Weights of a small mixture-of-experts language model, trained from scratch on English Wikipedia.
Experts: 80 experts in each of 10 layers, 48 SwiGLU neurons an expert, 6 picks a token, a softmax router.
Below are experts of layer 5 (counted from 0) of a mixture-of-experts language model. Rows are named router (the router's row for the expert), gate (a neuron's input weights, with its number), up (a neuron's input weights, with its number) and show model dimensions 0-127. Each number is 50 + 12 x the weight over its row's rms, rounded and kept within 0 to 99.
Before each expert's rows: a language model's description of what the expert responds to. This comes from a sample of Wikipedia text that the model never trained on.

# expert 16
Description: Mid-name word pieces. Word pieces right after an initial capital letter, mostly in names, such as H-ark-ins, H-apo-el, C-heng, plus York and Jersey.
router:40 76 69 64 47 37 49 58 48 51 64 61 46 38 60 46 43 61 58 45 44 57 54 60 71 61 25 46 65 43 50 70 57 49 68 48 52 52 35 61 34 68 65 36 48 57 38 49 56 46 51 30 57 62 45 45 55 19 39 45 32 59 76 44 59 62 62 65 63 58 64 47 51 40 55 41 50 51 49 51 79 52 45 47 47 64 60 50 58 41 56 52 53 44 51 43 57 52 50 49 34 70 40 57 49 41 62 62 23 39 50 33 39 16 37 45 55 53 48 59 59 54 55 33 43 46 38 44
gate0:66 54 30 48 41 52 53 58 65 36 41 43 69 52 52 43 68 47 43 37 55 41 63 37 28 65 75 47 41 49 45 47 37 68 30 55 39 45 44 42 28 50 48 47 23 33 58 52 54 47 56 65 51 43 49 47 58 39 33 39 35 59 52 43 36 52 64 49 33 45 34 39 63 42 62 47 53 41 64 56 56 56 40 54 59 75 55 41 48 53 56 40 36 50 43 29 63 42 47 39 49 58 43 33 29 52 34 36 37 38 36 46 43 52 40 63 29 26 35 49 54 60 23 83 51 53 42 66
up0:41 43 63 73 60 55 49 43 59 49 56 53 53 66 65 49 46 49 47 57 57 39 47 44 52 35 30 38 56 60 44 58 53 56 54 54 58 41 76 64 46 76 44 31 60 31 54 67 35 31 65 52 47 51 63 60 71 56 38 51 60 61 39 60 27 62 56 46 51 40 33 54 65 60 37 50 41 65 43 36 38 56 49 72 67 41 51 53 56 54 53 54 49 43 64 57 52 48 48 47 45 71 45 37 58 36 55 46 51 67 54 58 67 52 66 47 49 54 67 52 52 52 44 55 58 36 44 52
gate1:88 64 43 39 45 53 54 57 60 40 52 46 46 61 56 45 46 43 40 82 54 44 45 55 61 34 45 57 42 61 50 52 61 64 65 51 20 40 38 66 36 40 39 43 38 42 43 38 67 19 52 49 43 41 52 50 44 45 45 50 52 46 48 69 39 30 47 76 63 54 48 49 41 35 51 43 57 40 61 53 59 57 22 55 50 53 44 61 67 57 47 39 62 54 19 33 30 60 48 66 67 40 46 49 53 42 51 25 56 23 67 56 65 52 50 55 24 54 58 48 47 61 25 60 60 68 43 48
up1:39 56 46 35 43 26 54 43 60 65 78 58 55 80 36 58 58 55 35 64 46 56 64 61 41 51 53 40 57 47 38 52 44 42 54 58 50 55 49 74 41 61 50 66 53 27 36 41 57 33 48 45 42 41 48 50 51 52 38 40 33 61 44 59 58 42 46 51 60 54 64 61 62 35 38 58 46 69 32 74 64 50 51 57 66 50 46 54 46 55 60 53 29 24 35 45 42 57 51 62 50 41 49 49 38 29 44 53 34 70 19 78 39 58 28 62 55 61 41 64 58 31 42 31 46 58 51 31
gate2:48 47 26 50 65 51 48 44 38 70 50 27 57 55 63 36 36 74 58 64 52 63 35 46 37 43 76 63 49 74 68 50 44 23 82 47 64 51 47 58 53 55 65 41 30 68 58 52 55 40 44 46 44 61 51 41 58 63 58 61 69 50 46 45 49 52 48 75 51 41 57 63 37 56 54 40 57 68 58 57 43 50 37 53 62 43 64 55 38 55 59 59 59 62 31 42 37 56 81 54 56 43 51 63 40 46 49 80 53 54 56 53 76 74 56 55 58 44 40 41 59 67 60 61 55 56 65 47
up2:32 44 45 46 46 38 64 42 48 45 67 47 55 46 69 32 69 28 51 25 51 62 44 59 43 66 41 38 47 51 48 67 47 52 64 61 72 47 51 38 61 68 36 58 52 52 58 53 38 46 60 59 55 60 22 57 68 46 42 41 59 35 46 50 56 58 60 58 39 59 61 47 50 44 39 55 48 51 41 44 54 66 41 54 41 51 51 57 43 64 27 34 57 55 66 43 52 49 55 59 27 59 67 28 63 59 41 38 44 54 32 26 55 37 47 72 34 57 45 43 46 31 51 53 54 26 55 43
gate3:59 28 49 56 51 37 41 58 40 67 39 36 61 41 47 41 68 47 51 51 42 13 52 62 67 63 50 55 52 51 42 43 59 52 64 53 45 68 31 42 45 34 55 46 44 52 54 27 43 36 43 46 50 57 73 65 51 53 45 35 27 41 55 45 43 77 58 26 57 38 54 52 60 60 62 34 40 68 67 42 41 68 21 40 70 30 43 37 57 58 52 32 49 57 28 33 43 59 61 66 71 68 59 38 56 48 42 41 50 58 52 68 56 61 47 55 33 39 40 60 45 55 50 60 32 50 59 41
up3:44 35 68 57 77 49 36 46 65 43 22 64 70 42 51 42 68 50 52 45 50 72 58 57 31 31 74 39 59 54 41 60 43 48 57 59 37 37 67 60 45 65 17 55 43 56 64 37 48 50 43 37 50 38 36 54 21 38 50 43 40 48 49 73 41 63 15 69 62 42 24 44 56 58 40 46 57 52 52 54 39 63 31 65 62 39 50 24 39 52 30 40 60 58 56 67 45 34 63 51 55 32 65 54 56 53 73 73 49 57 59 46 45 51 67 34 42 58 67 41 65 47 56 68 55 59 46 50
gate4:58 36 57 65 31 63 53 48 41 73 55 61 41 39 43 76 55 72 59 33 78 51 45 39 62 45 58 57 46 49 50 51 55 33 65 46 61 51 61 31 23 42 62 35 59 49 49 49 34 55 56 35 51 45 44 39 51 40 39 45 41 41 61 40 35 45 49 63 73 29 47 52 37 62 69 50 49 67 66 46 49 31 45 41 71 55 52 56 58 53 56 54 59 31 40 61 36 50 53 51 67 64 26 52 53 59 50 49 23 46 55 47 42 51 71 43 48 56 69 77 49 50 49 55 17 23 57 44
up4:50 50 54 56 57 38 29 41 54 53 63 64 54 87 53 45 70 43 28 52 47 52 33 47 45 49 46 20 53 49 40 49 58 54 74 50 67 44 46 55 51 51 74 70 74 51 64 53 62 59 54 31 66 60 40 48 38 68 45 58 59 52 36 41 39 54 70 59 43 47 34 69 52 37 43 42 43 46 45 58 51 56 59 48 53 56 55 53 42 60 46 60 43 48 67 25 61 63 60 20 50 55 62 36 51 51 70 43 48 45 55 40 52 37 53 64 73 51 41 50 58 26 68 38 51 51 56 38
gate5:48 50 49 36 67 66 57 54 70 62 61 47 48 68 74 64 64 55 37 27 56 55 42 45 39 57 63 41 59 43 24 65 59 46 44 39 48 49 66 54 44 59 38 60 56 74 64 56 49 53 63 40 50 57 41 48 60 30 43 49 39 43 41 47 40 70 67 40 77 46 43 57 74 50 34 73 54 40 56 65 59 84 42 33 54 69 45 61 59 60 57 55 35 57 51 41 60 52 40 52 53 61 64 43 40 40 39 22 44 55 43 52 55 50 55 40 44 80 51 59 54 44 59 24 56 49 41 40
up5:39 47 62 39 43 73 38 49 40 73 30 32 34 56 50 54 60 39 41 43 52 51 71 30 53 42 51 34 39 41 50 64 58 58 43 40 39 48 60 76 52 67 41 70 64 49 54 56 57 42 46 47 38 42 52 64 53 46 66 43 44 45 56 30 38 42 63 53 37 21 61 59 51 50 57 36 34 53 40 47 33 61 45 38 34 55 71 47 60 43 58 34 59 49 35 37 60 37 47 68 37 54 74 41 75 68 36 34 54 47 48 77 50 31 41 57 55 53 41 54 42 50 56 81 44 47 47 47
gate6:22 36 25 43 49 50 58 66 60 65 39 52 59 38 58 41 78 57 55 34 31 50 55 42 40 65 46 45 57 44 44 67 52 51 13 59 36 54 48 40 41 46 50 48 45 57 64 31 54 43 22 43 57 65 56 53 30 82 62 54 52 59 36 41 51 62 36 30 49 50 37 40 40 61 27 33 31 46 71 37 69 50 51 49 53 66 50 45 72 29 38 34 41 49 44 45 64 67 51 53 28 53 50 50 31 60 80 56 44 39 53 41 63 53 48 57 37 49 44 50 32 28 53 41 65 46 46 63
up6:72 23 55 53 58 69 40 69 81 46 65 53 45 47 52 46 59 60 59 50 59 52 50 45 24 46 55 59 59 43 58 49 53 43 34 67 41 52 51 42 53 47 70 75 58 47 39 55 50 48 66 49 29 45 64 34 41 51 31 53 58 50 31 39 52 52 25 23 25 46 70 45 43 48 44 47 32 58 68 49 41 48 40 50 63 47 45 34 66 42 36 68 66 43 49 36 60 49 58 69 31 36 55 27 53 76 60 39 62 35 64 20 46 59 20 40 54 59 70 36 48 71 60 65 56 58 53 48
gate7:47 51 45 60 73 81 52 60 45 38 55 80 35 65 28 53 42 56 56 49 49 72 62 37 42 56 51 40 67 55 51 39 78 48 53 35 17 30 63 39 69 45 47 55 46 49 58 44 57 48 40 41 52 46 55 50 36 45 54 49 58 38 82 55 40 34 51 57 65 46 57 49 30 58 44 44 57 58 57 72 63 36 43 62 50 75 58 40 42 55 36 64 43 16 49 50 34 52 46 49 59 58 48 47 43 50 37 33 58 50 61 45 39 35 21 61 56 73 49 57 34 52 53 59 67 51 53 50
up7:45 59 62 39 44 56 44 54 47 59 44 43 50 39 66 50 52 45 54 64 50 61 73 69 35 38 58 56 46 67 55 58 64 43 37 46 59 73 40 28 51 78 52 19 47 33 24 55 54 53 50 66 45 50 50 70 35 79 42 68 43 37 72 75 38 73 74 40 55 35 62 37 37 48 53 50 47 59 41 44 65 36 38 47 50 51 45 46 44 40 48 60 43 60 55 73 49 44 47 38 50 40 45 45 59 57 58 63 63 60 57 62 56 66 38 50 58 47 49 37 57 70 45 51 62 54 39 54
gate8:60 59 22 34 61 76 56 56 46 37 48 39 56 51 53 47 62 23 59 41 45 49 39 39 51 44 53 67 33 54 43 29 49 38 40 57 55 53 43 67 54 53 33 55 41 57 35 48 21 40 48 74 55 49 39 43 19 38 63 46 47 32 49 53 54 37 28 51 48 69 57 52 36 60 72 48 30 46 41 53 67 56 46 51 36 62 36 59 38 61 54 30 58 86 46 65 64 39 51 52 30 62 53 55 46 46 58 35 31 36 59 23 38 51 43 61 35 37 61 54 48 44 46 51 34 64 52 30
up8:37 82 13 42 60 46 52 71 26 40 54 29 41 57 33 28 66 64 53 36 54 49 47 46 45 61 60 53 42 56 50 60 41 50 63 48 48 66 37 45 44 64 48 14 63 42 46 56 58 71 52 62 46 37 43 66 64 33 81 50 42 50 62 68 46 47 42 45 79 42 44 46 56 68 47 53 36 18 25 51 34 64 38 20 56 56 36 54 56 60 33 21 40 67 52 42 60 46 55 42 53 54 43 50 71 27 16 47 64 52 39 38 56 40 60 58 75 43 63 44 38 53 41 36 47 39 59 38
gate9:50 52 56 54 43 55 38 44 59 67 57 45 78 32 56 50 49 56 67 58 32 69 34 39 63 57 50 45 65 47 65 52 69 46 56 57 60 45 39 64 77 48 54 18 63 57 45 33 60 44 38 35 34 47 50 62 58 60 35 65 42 55 42 50 53 52 66 29 59 48 43 54 34 36 57 79 50 31 64 48 48 63 49 49 50 53 66 44 45 26 40 45 52 62 44 35 64 51 55 73 57 29 48 55 46 40 66 32 54 50 35 49 32 45 67 66 22 47 59 49 53 42 45 37 37 61 47 43
up9:74 35 87 46 37 46 70 48 30 61 47 50 66 42 69 47 46 61 35 62 60 45 45 48 50 32 71 73 48 43 54 27 31 58 60 40 37 32 46 48 61 48 68 55 58 55 39 55 42 46 73 51 43 74 43 68 40 42 46 46 49 54 51 51 37 50 26 45 55 72 41 63 78 64 59 50 51 44 45 52 59 56 54 64 55 42 42 31 46 38 60 68 57 60 66 67 51 38 38 46 54 56 44 48 68 34 51 26 47 51 54 68 44 42 42 42 52 43 51 50 42 32 54 42 46 40 47 43
gate10:58 47 56 46 30 42 52 64 67 54 50 72 58 54 44 71 60 42 46 37 74 48 53 46 45 45 35 63 43 55 65 63 49 66 58 46 44 33 56 63 43 48 54 88 43 44 60 64 65 69 59 44 48 39 61 34 50 57 55 56 48 26 42 61 59 55 36 55 71 71 43 44 60 39 52 48 61 29 37 77 46 47 55 36 45 65 36 77 47 56 57 48 50 51 47 40 50 60 40 48 45 49 33 50 33 38 31 63 49 56 48 40 66 34 46 42 69 49 38 30 43 51 44 41 64 58 70 72
up10:69 53 64 43 40 41 55 76 40 56 47 41 42 51 54 38 30 51 43 82 54 54 49 42 44 35 49 34 61 37 50 46 42 54 61 61 27 44 29 50 48 65 42 35 35 60 45 53 53 44 43 59 59 51 58 42 63 40 49 40 57 55 41 39 38 62 86 30 73 51 88 46 39 37 52 57 37 52 61 35 40 60 55 62 57 57 45 42 56 62 53 72 51 47 59 44 60 66 52 55 41 54 39 58 55 56 46 63 58 57 53 60 46 57 76 34 25 70 49 37 58 63 50 61 55 54 25 40
gate11:68 60 47 45 54 65 55 48 40 43 49 37 53 66 42 51 34 34 45 41 60 30 37 36 66 59 68 59 54 61 55 62 52 44 50 67 28 50 39 73 38 37 67 48 46 49 57 50 64 49 53 67 55 54 45 62 42 33 55 40 47 57 47 33 49 39 28 45 44 34 56 54 57 46 48 56 62 36 38 52 50 46 59 49 57 79 52 59 42 49 27 58 63 38 57 38 52 55 45 32 36 52 49 52 47 34 42 46 42 23 64 53 50 54 39 68 41 51 18 50 55 52 28 54 41 41 65 49
up11:48 50 61 69 46 44 46 42 53 34 47 51 31 49 61 69 25 73 37 67 53 51 46 26 42 64 73 49 46 55 49 48 46 38 36 47 60 43 41 66 39 22 46 44 42 39 59 62 31 28 62 42 64 53 52 40 34 48 44 59 49 42 63 41 53 47 45 30 55 27 39 42 68 35 52 46 32 44 48 52 62 56 62 83 51 44 53 62 25 40 55 54 67 50 39 64 57 48 74 31 31 56 61 68 33 50 55 33 43 40 37 65 66 68 52 38 35 62 32 39 58 48 41 58 63 41 28 49
gate12:38 53 43 49 52 64 56 58 48 55 51 64 58 64 48 57 52 43 44 83 65 56 37 26 56 28 22 42 63 66 36 42 65 48 54 36 41 17 25 57 33 80 65 46 64 66 70 52 49 41 58 69 57 44 40 43 58 38 53 67 50 45 47 60 58 49 52 51 50 46 67 38 49 28 36 48 50 54 76 50 45 45 41 43 57 59 61 50 25 66 55 51 52 36 60 40 45 56 34 55 59 29 28 46 37 34 40 36 61 59 55 54 48 32 69 56 32 30 45 54 47 48 38 46 58 68 44 50
up12:47 31 52 49 35 66 50 59 43 65 52 49 34 47 58 68 48 61 47 40 35 42 59 55 69 47 42 56 48 43 69 46 40 29 46 47 57 56 33 47 36 43 56 44 37 48 45 47 69 53 51 51 49 46 62 42 21 70 63 41 40 44 64 32 61 67 57 57 46 79 23 47 63 45 50 57 48 77 61 53 46 28 53 64 17 61 44 63 32 48 66 37 60 67 65 31 46 48 56 50 37 49 52 26 27 53 49 57 64 39 58 65 44 39 61 67 59 48 58 51 54 53 33 67 44 43 63 35